Weights of a small mixture-of-experts language model, trained from scratch on English Wikipedia: width 384, 4902 steps.
Below are experts of layer 5 (counted from 0) of a mixture-of-experts language model. Rows are named router (the router's row for the expert), down (a neuron's output weights, with its number) and show model dimensions 96-191. Each number is 500 + 50 x the weight over its row's rms, rounded and kept within 0 to 999. Numbers have three digits each.
Before each expert's rows: "comes before" lists some tokens at least twice as common just after its tokens as in all text. This comes from a sample of Wikipedia text that the model never trained on. Tokens count by the router's weight.

# expert 3
comes before: "\n", "\n\n", ".", "–", ": ", ","
router:520463504488481527581542500489492554492477574529488510559483457485534492473412418479486423423437523452523472491501559511495480478452464423575515447479492422465579474538480476487467498524493525488491494493501525470358617475504496419577452459420532493479609477501589516489506409578568350528
down13:541599551543455390565488415559440433476519558489443499472504554553531479519472410641504509484507472558497475447508442517553489598584425383529476528433489455436530478488575565523464586533420437535518492499431543528565471431415482459574499417356552448468492516496496496539534496496546503460
down14:525602481446469476479492530480611605509502512547439502560410481474568434427527443486439556492535519469564524475488468494457515435565475581464491546535492546494476448516367441546481383524452542528488483557538637501557551443455560482529477496551497443566497429501558494544446420513462488491
down15:505596586551495579652433567589484567391469405531350470487603511558457469427496473438504525448545498474486474533429472519505384451419502463446571452437530423458497509487561435575529652540493539492506466533493582420494452550540556560525496483575539477519546437472503541458549491469451516535
down16:419550523493594528511364557499550460578447494518603496471522498485537477566570536492453471406490423431432515501541471489514527524513501488517549508478529418444435590578539404521537520494548410461466475524505481521455442442443550495540452509491462462478486506476408404481512468469409529449
down17:557586475523474480521521534488524569546476555473426555493587520560482538425451537490503548481509490453539371381530485482545498574481466437530552611521581476539508509573554510487445481578543503431573587493583542492425504533519479428453511460508413413442401464450489516490592446531454487479
down18:476446554474608457473472576594567410557587448438587538464417485429524469549526602473548512424523565422515513417352506483418567475485537452452555511529574592494416563509554437501447445478364481496514560460485491509519415503577531561524538547556581516503552524503529511478496484522457482494
down19:562529549481494495463481564439460427488538445542526489480544490454518444500511448550526469505487524466452541523531456471532470504557579527522471462424548469480492499560427469591410484458441469574477552426483578472447447452551425500578623528472485487556541497481456423525531413519528452559
down20:555407542533492458620446534468421402513485492519485500448499453380472454480497495442544511494433534495519474524422601505485476565497600452549665503549506553541505488455537550535457506470511463625484395462488535471526527495423503509453506538504475584594534548405456473481456579460530519544
down21:602419429564524558485498476576558599489488477522478511486448522364430409490408478500507496540465499522476544392549494621500426493490433460479462543516505528520485418448522574527468528534449531518500447463496524512512459488527517541530592530565510527531435491450533517485527570477541556483
down22:494541442502512410528456619425551480549516538544463531510487539527532478483548517468612566429565563406488511580509470543475559530399515582509489447512526449506518510571557467432452542504417524506455462485506465467501394466425530504444481550530558491509563413493530521455445502372442532510
down23:424441490522511464570577495558581507539488500413537489527459542500456460509527537507550479531463431453567565520485530389515468483453444486510512536512473539516618517471490522470485331585492526543471508584475453417507461539477477472518447495410451542511423476464477502529470499498492479425
down24:518440446450538401444447529418488520403487478454445416490422500394563510438575474502502487515579482537519553465439471479511435551542576443576528467441509487446484412449538558450531438417462485420493528461506554638515539473449531554588512558545447506512411569379592520474546466522492590527
down25:591468528565507566550503401467567502509461534533513464514550494485528479538488525543489498562515490543532602508496565482612414571483510495493463496401490495462497444485504439540533531615417468546483505443525382473463424447404457528474511535532483506538470568503397400491550467464448511492
down26:533464478493482415500497453523464559471576576382390470460426529464449480503447485523449563470476470511536543551512569491434481490519479462511481491431526555529482535573524490481513422516492496459457502375497524571474481424502468548608560468488412463686516545474558448513568502451530452573
down27:454495524426438462607444482549532515511458436469542465589467486508445468547462528374496537569551570522508496487412597502509558559523515531587601467464471493507462465476498406559598493457504521358489518449542533533488402503497584517507509442487471534485560582536362453559478506532493517431
down28:468503496496489507405580537432474431496428473432490515565439550536493499456480520397476525497512448518491556561560479450528538488535609429484529464430527518392463580527473535522428515506494514401456484484537504361477538436485432508513456528537453481537476509496557525521586605588511475541
down29:530516497540433524468468524585484468457385400568598465545397411425488490554495392552474530496572487513525527497442554447474565508506396555554440499516539441539546466497469518476486548598555526490471472603457464484418536467512470400501461565564437458469518534552482490472521420555501556477
down30:467478494509519506589478462521519521430501567594441537553535449506536557521468423478463546500514420474455527484424491507461532464449487492502526492443509482580575479568524540625473538546493472529399565480437488536535499472464487612501467496456469575478537506475407555419460471575514611541
down31:487506518494531510543429470480563593469567456435506481501474440477435455529568425473539565588448471467518440454504525455442477487521552442608475495431490425493514506536528538388476578476572474495496537560484501446495432533519507501475511477554458471535523591339514507445481522419529547517
down32:462440549542529506567392529418501439511524423377503524496495432517488595452569471459482470482462490492504562487536463558507437486551546518505489527418458608429570517490398498485519588423495453492488472623475479569445524499478437468525475439529457495575470499547558480481495395511448522492
down33:515497487506526431468491490597458554553437473508451461478432532576473503431401556445562556470447502438534486506519547414489447568540528517498477543519438504540565538566508524517446517507476430547540533528482564597591533567588487489514576480522532383486484572516547581497444536459527547519

# expert 5
comes before: "(", "of ", "and ", "in ", "was ", "is "
router:413512453459469490533431518554575479502430526544382478511497493448467544496516587461524423469517527418518461542458477529431544447468562626467497481536502432469555502424475547489538545478500574447534537594597552491533541461552566484547541450460507471473425543477530439515564473504489507552
down4:516513455522406568513577404463492488530442461518551497468386530495435411479502440544532524502495591505412558517379548467495436491454578489500544457500563577412565479566463501529550454464509520539510536424433419489512510469530555480544547445457556486503573517497541559523435383582487510591
down5:506433476459494511466461524527482419485556542461414503423532504500456481463548399552566482509561493526440549589502491403445462569611512458539485545374447517374492576365423532546561455561589523496520516430491461462408482462456485483545484475442592523527541494486414440539497586402496482521
down6:503409474599462482487532378521537480489586535411434545416407496449529613558461499557487509486513473535419530672486511467429454577468506543487505415470491518506446484516452514463449480433438471546485562498497533417492420514463434459469477574584450518562552486464455475454507555530516562444
down7:426562514538500542495511536504530430545530507483461508533577534491410496422511521515473550498562539585542533554491498484520464416555446559430521401511443450523532462506517423503480575322482427506575556516624468517530545499546555564528436506468525500577493433566491505527445479487433479530
down8:470390486463505456505510501539528525537441531418549602538509495517527564550510606484508483448478541498479396522557505469506580427426534552542589548543537483515447514543597472531525600471482500524559480466440530432463481547537521530454479580466538615558463483563533492498505471465483517513
down9:423527533465526501420484513526416525450484481393468527497473555450518519566495566370455474443465473494557489508524552467431518565419433446583540566616488401559568412566487456390506504446522470496433469459347579530424458557456539499529538541531498489548459485562535473471416589566457503561
down10:416492478528408497480475538518453495560496562478492452431543519578556458501504487531536390451534424650507520416535493506536497489428483502458436526578524427415372452520559515482568516479457445472516454480510502558447455494460547495503519539529522493553465501535481458456419445446370434484
down11:481475490399534471503528495538553507489491533536552504483442502532524493578542467671544459556541523522466549437546481487520548416495436506468507523490475482488506480568482543426471555477493556496538517552532535459516475547549536462458444455564384539545538452507445527521508532502462425528
down12:549601529504552490619392547500462491497555560493454567489527473468489522461512481514456414503541632528478512501500531466383492469492490528495560560518488524537531518482547541534463575544506465488453527474438469475475491527502438489509443438480416448477556447383512479496511495508443607468
down13:486460512540475436539592399548441550427561465572576501583577480554430405510435440398527547557480568536508559513602529552588524482554489504518476383576487510487520448447430495567416574477431440528376403512461496557506532441491420486488478559501453500406425513502450492478484462460499574499
down14:494458488405526508392420477487507491558527463484482494437500565494550507530532401546459585540495521529527507503512519493570405473488541424526473580533546537552534409506517550492454580542535479514506468463587587526535383493482502521471588500502553598529378435446517549475557462451491555475
down15:463459564510508509519437452467499519496548534551436465473486528539451497445524469495537611576454426535518464505447525466455513547555527449535578476493430575605468528391479479508455440514494470519468418585518552472553516528477435562424505475466432453511493571439537427480559479551576514406
down16:485469499509437371542564559491475389436421513523414474516487431495488445441466484512509564537448502536427497476559488493596559546551599402504495526428477451481481413380550462448443418517463555445464457440594519492451485550533509523453545445416478499475475540480592543499445450470580444462
down17:447485524464374522368531538473510527485522543477554474406479584567522450526478440490524605457502471446458497556530425557512435407527528544458501523495547521467399471477555495577523514464451569453471472497513477429631485484535560425585536574526486463571472497519483578566472497481490552489
down18:440485475546508514440545490578484483404593495570519457538438503505450534455508425546487505527542476515421514438512503423480504491396493491398427535514593559572455477524570513533421499449526483415487521405442483524447466490527523480539436474578415529408594475561480578543458503499491502493
down19:546528522374506484511561487497475444459468558436487503490449534394470389514549428568467542461482419535569538481511476431505419546477495459504589591500558573598464600527462472580480431504425415528470557484506510496557425470502555487436547515537508457466530519459418499553563464573557508542
down20:441482502541564610528532544537493497466549500499524461500505519460499488504556498535428503506468450512571495540542454503518482474507607444543611421522624441394553491479497482453453528444457518505464494490498558474450491566507497582414426521517510490545400622531466473478545512483471515533
down21:540513454559513581502528454459528529413555560580492470585513534541493433525505511472487526449454508574488443534481574482437545493564565544580489561533548468408516497544479487474452618464495523577550489442514392496551558580394431395443566490402502477493450517479511530437485517464440512465
down22:489469573575498446459492501504472463434612497555486492527379521458510516393565478510446510443434484493468532439508468537535540604560484540589523564573523490469621443509532503547553480540518455530497470527533536450504581627567497479474504464508421515561532355556507455440530506426419515470
down23:536487526480498475456401443518524556469529490537440439473551496599499496462417573510514468573462485495489514470553523487590435479437551466505609477451378505449504563464568505449436598465427484457563484399498545538501543495515486506549456565488508559505441588459469427496520447470511493518
down24:446512436487525497455557479496475547537522446579472540420496541512562523533438454482536436577500473522513504506565529479510524480486529518546490480533428514441426458468470525484425521520582603498458485443430538481501384511547526453627503568468564538633505544491620465532557520473509545385

# expert 2
comes before: "the ", "| ", "a ", "|", "his ", "\""
router:546561556550548650512451533549472459413393482486555479405480496484481452415574500407440565471452406494435532488495542526581424512440508489496515512602510519547487425557469443572429521506500507532533527480479421454381553505442563484537561571483543547407534427531619461382495433538528448506
down4:573478487487492558490478401480447555523524534528436508478607503469480470518595479523508580469649608474428513478499509447469543568463433493487518476487427415481421500522554570474471486455483380459601470484457377546505567417490550463547498528406409592429481544519444425469555468510537505456
down5:524462479518483565501435465522481472601585509452501518488589522542476445486434542544463496563538404508585470604486565466572476514394534482515444456469401564466472442509526417560459502526479479395479422543503518467527407534524509504502564511440490475537632460560503498562460500399455526468
down6:466534498485549526467575443462520508487480447436448416544539543473514459465552509540567466519511464513532559479445426557520478462480372465492467548479499399448496587518432450482568467492491403536539491382411523529438463625490420506448450511531533598475535476507516463418526469482393475367
down7:530580476478450456496465472489510495379435523626518444486509521503647470455556452477451471442572591573566551497427467510482472585519509436528539518473572501463495502401541548371383463522502494573506496464575543509448437474497416458488458555524500434437468548486407474443513531500619493475
down8:529554526444533500543489426503543409544503515443463584449393529520524520485549553461569452458536551535501596527411532447490489548406555472481585560504427477437517518451427509538465504541593500473529468503522589449421528500460510540517569394517566403490515530605549496357454453429549559453
down9:556454461444459535485557434496548608579561504516382433548516584484443508472481543525561545523453508527484459444556474494507455528513446530489518548495500437473527481430503581453619426502517598437414590459487569466408505478447487551407511534386546556604532515462499427443496486481527508500
down10:539493576558490526471496452496526469549508473619506428538528491416453485485411464414467478479557442448518505482494634567515472482429548540503460490489589422455574496444427465519514413423482416504444487522492515434477580572474463608563495530525574444538567521457478516544591478529507531580
down11:390515449442514558509523508508416515430459445417514476480582534390454521444538491554491523481546544540499395504427459513562452493495476411545602618537475487506510419528549517551538393508514483490532544536441560540502474438476471462514470524421507477569374489493469527468568450497494483499
down12:524543596508484491490552508539525429487599477478545460442449453437479522497494554540471487489452479467509544506534489508504470480387500507522567540514557475507440519418397438516509516592478461458457456515572536513481432459470598542537492573325530434504472511500438518544546534427527465508
down13:456511497448566544494595538519486460573538499511577532489537503484477524600496507540462542472537495494461504474510581428437554504539473426476572454484503497485498518544541398483497570601492485535491565482565414543482343432461468531552526428634522548501454516510435539600500444493455468572
down14:442479446483555455483551518492515455408453569582495496519491520535530439485557537427444476542501510507489495476490482399566536481551567506514538459340504450522478491431522569641574591478451606558549586503546495458610442423585531504539516410587561543510513444496464487513445523464461537518
down15:494582492393400433535528460592485609558599603480578470479447522490437494543586507546545508468443487533454429547510491541524471486426539506447475440572516572522481414385494532432507496479466573443484468486498552609526534524491475525453423566526459561552442500525497602554512474523542588453
down16:429497437551514462415486487505563460537481492503455460570468503496453420605466541547554469499520503399451500626514450523574476507544503530491532537480430549462519516438424397461572499581579588414468427570546512527562499509563538481521439500497458447567581513558534574494574528483498580509
down17:510536571493439418531605558470520548525441574536510537634472459553445465513517534493567493540470526515494562523376547506500626516543537569557432568579533491453470519487445459492576464525447614498455524423509521496568449579521486503554482461482558429515462545567536511523504550472564499529
down18:483574472445475485476504449549584464573461590531408481506534543541431548529411530519512614493462573444441449480497471451572460521505544467548505459445515447492509404474469508499494496539472610557464480521535525541480499523431505524548473425519505531511515582510381473426508380503495486475
down19:510580533616466554486519489589397620497488520488445481615477436482486577435516482621488505518467461519445541501522460531474543559408513508510532404498487523512445477445500550492530441473491541593527604453442484544493577557509456531487403518306453503508566421513526431442550460465501544471
down20:552499459515487504538516527494482421480453509514411521474502450474601570517436442441488523489478509453544536542533498494566514573521514461521507443505524498537482507587482546493463629558493568436530586592551575513467516387505430440593494489439434501432542564557457486549453429549529573504
down21:485382482487468518519424464391540549423401512493500453519557434468579438550520612381419523464547501491430477555451424501556582538420482565501538471446447462508511418440514541470540516502519519471475526562556572494547492506531473571403479515472469475541525486434599452532443571512477431510
down22:480517558521478514404480439480486516535519482497560506387534520468508525499472427438489469608553472434535522556515482499572454476543598595459463529544508500524509497514504553558526447426533558483487485477474535459469474395524474590516444520594553599464473430483542531518488587562421524519
down23:532462494543479488456435471495513471495518512457451420429540469481487507410499564468580501496578485562501508481409536584516527474505482489482535533467536496596542564592561495490483540474515455573521502496487625496469502481549454588498464487522532444473519462442388605508535540497517538461
down24:556447426479508536504537572549517539468458556505471503457459477572523467512596520457521471491531510475571530497380474509465511469588518446526470543533571478483490493529522524523552512461505365555551512485498425543480514498522505546581521590506516533446499464522458567501578430564476527506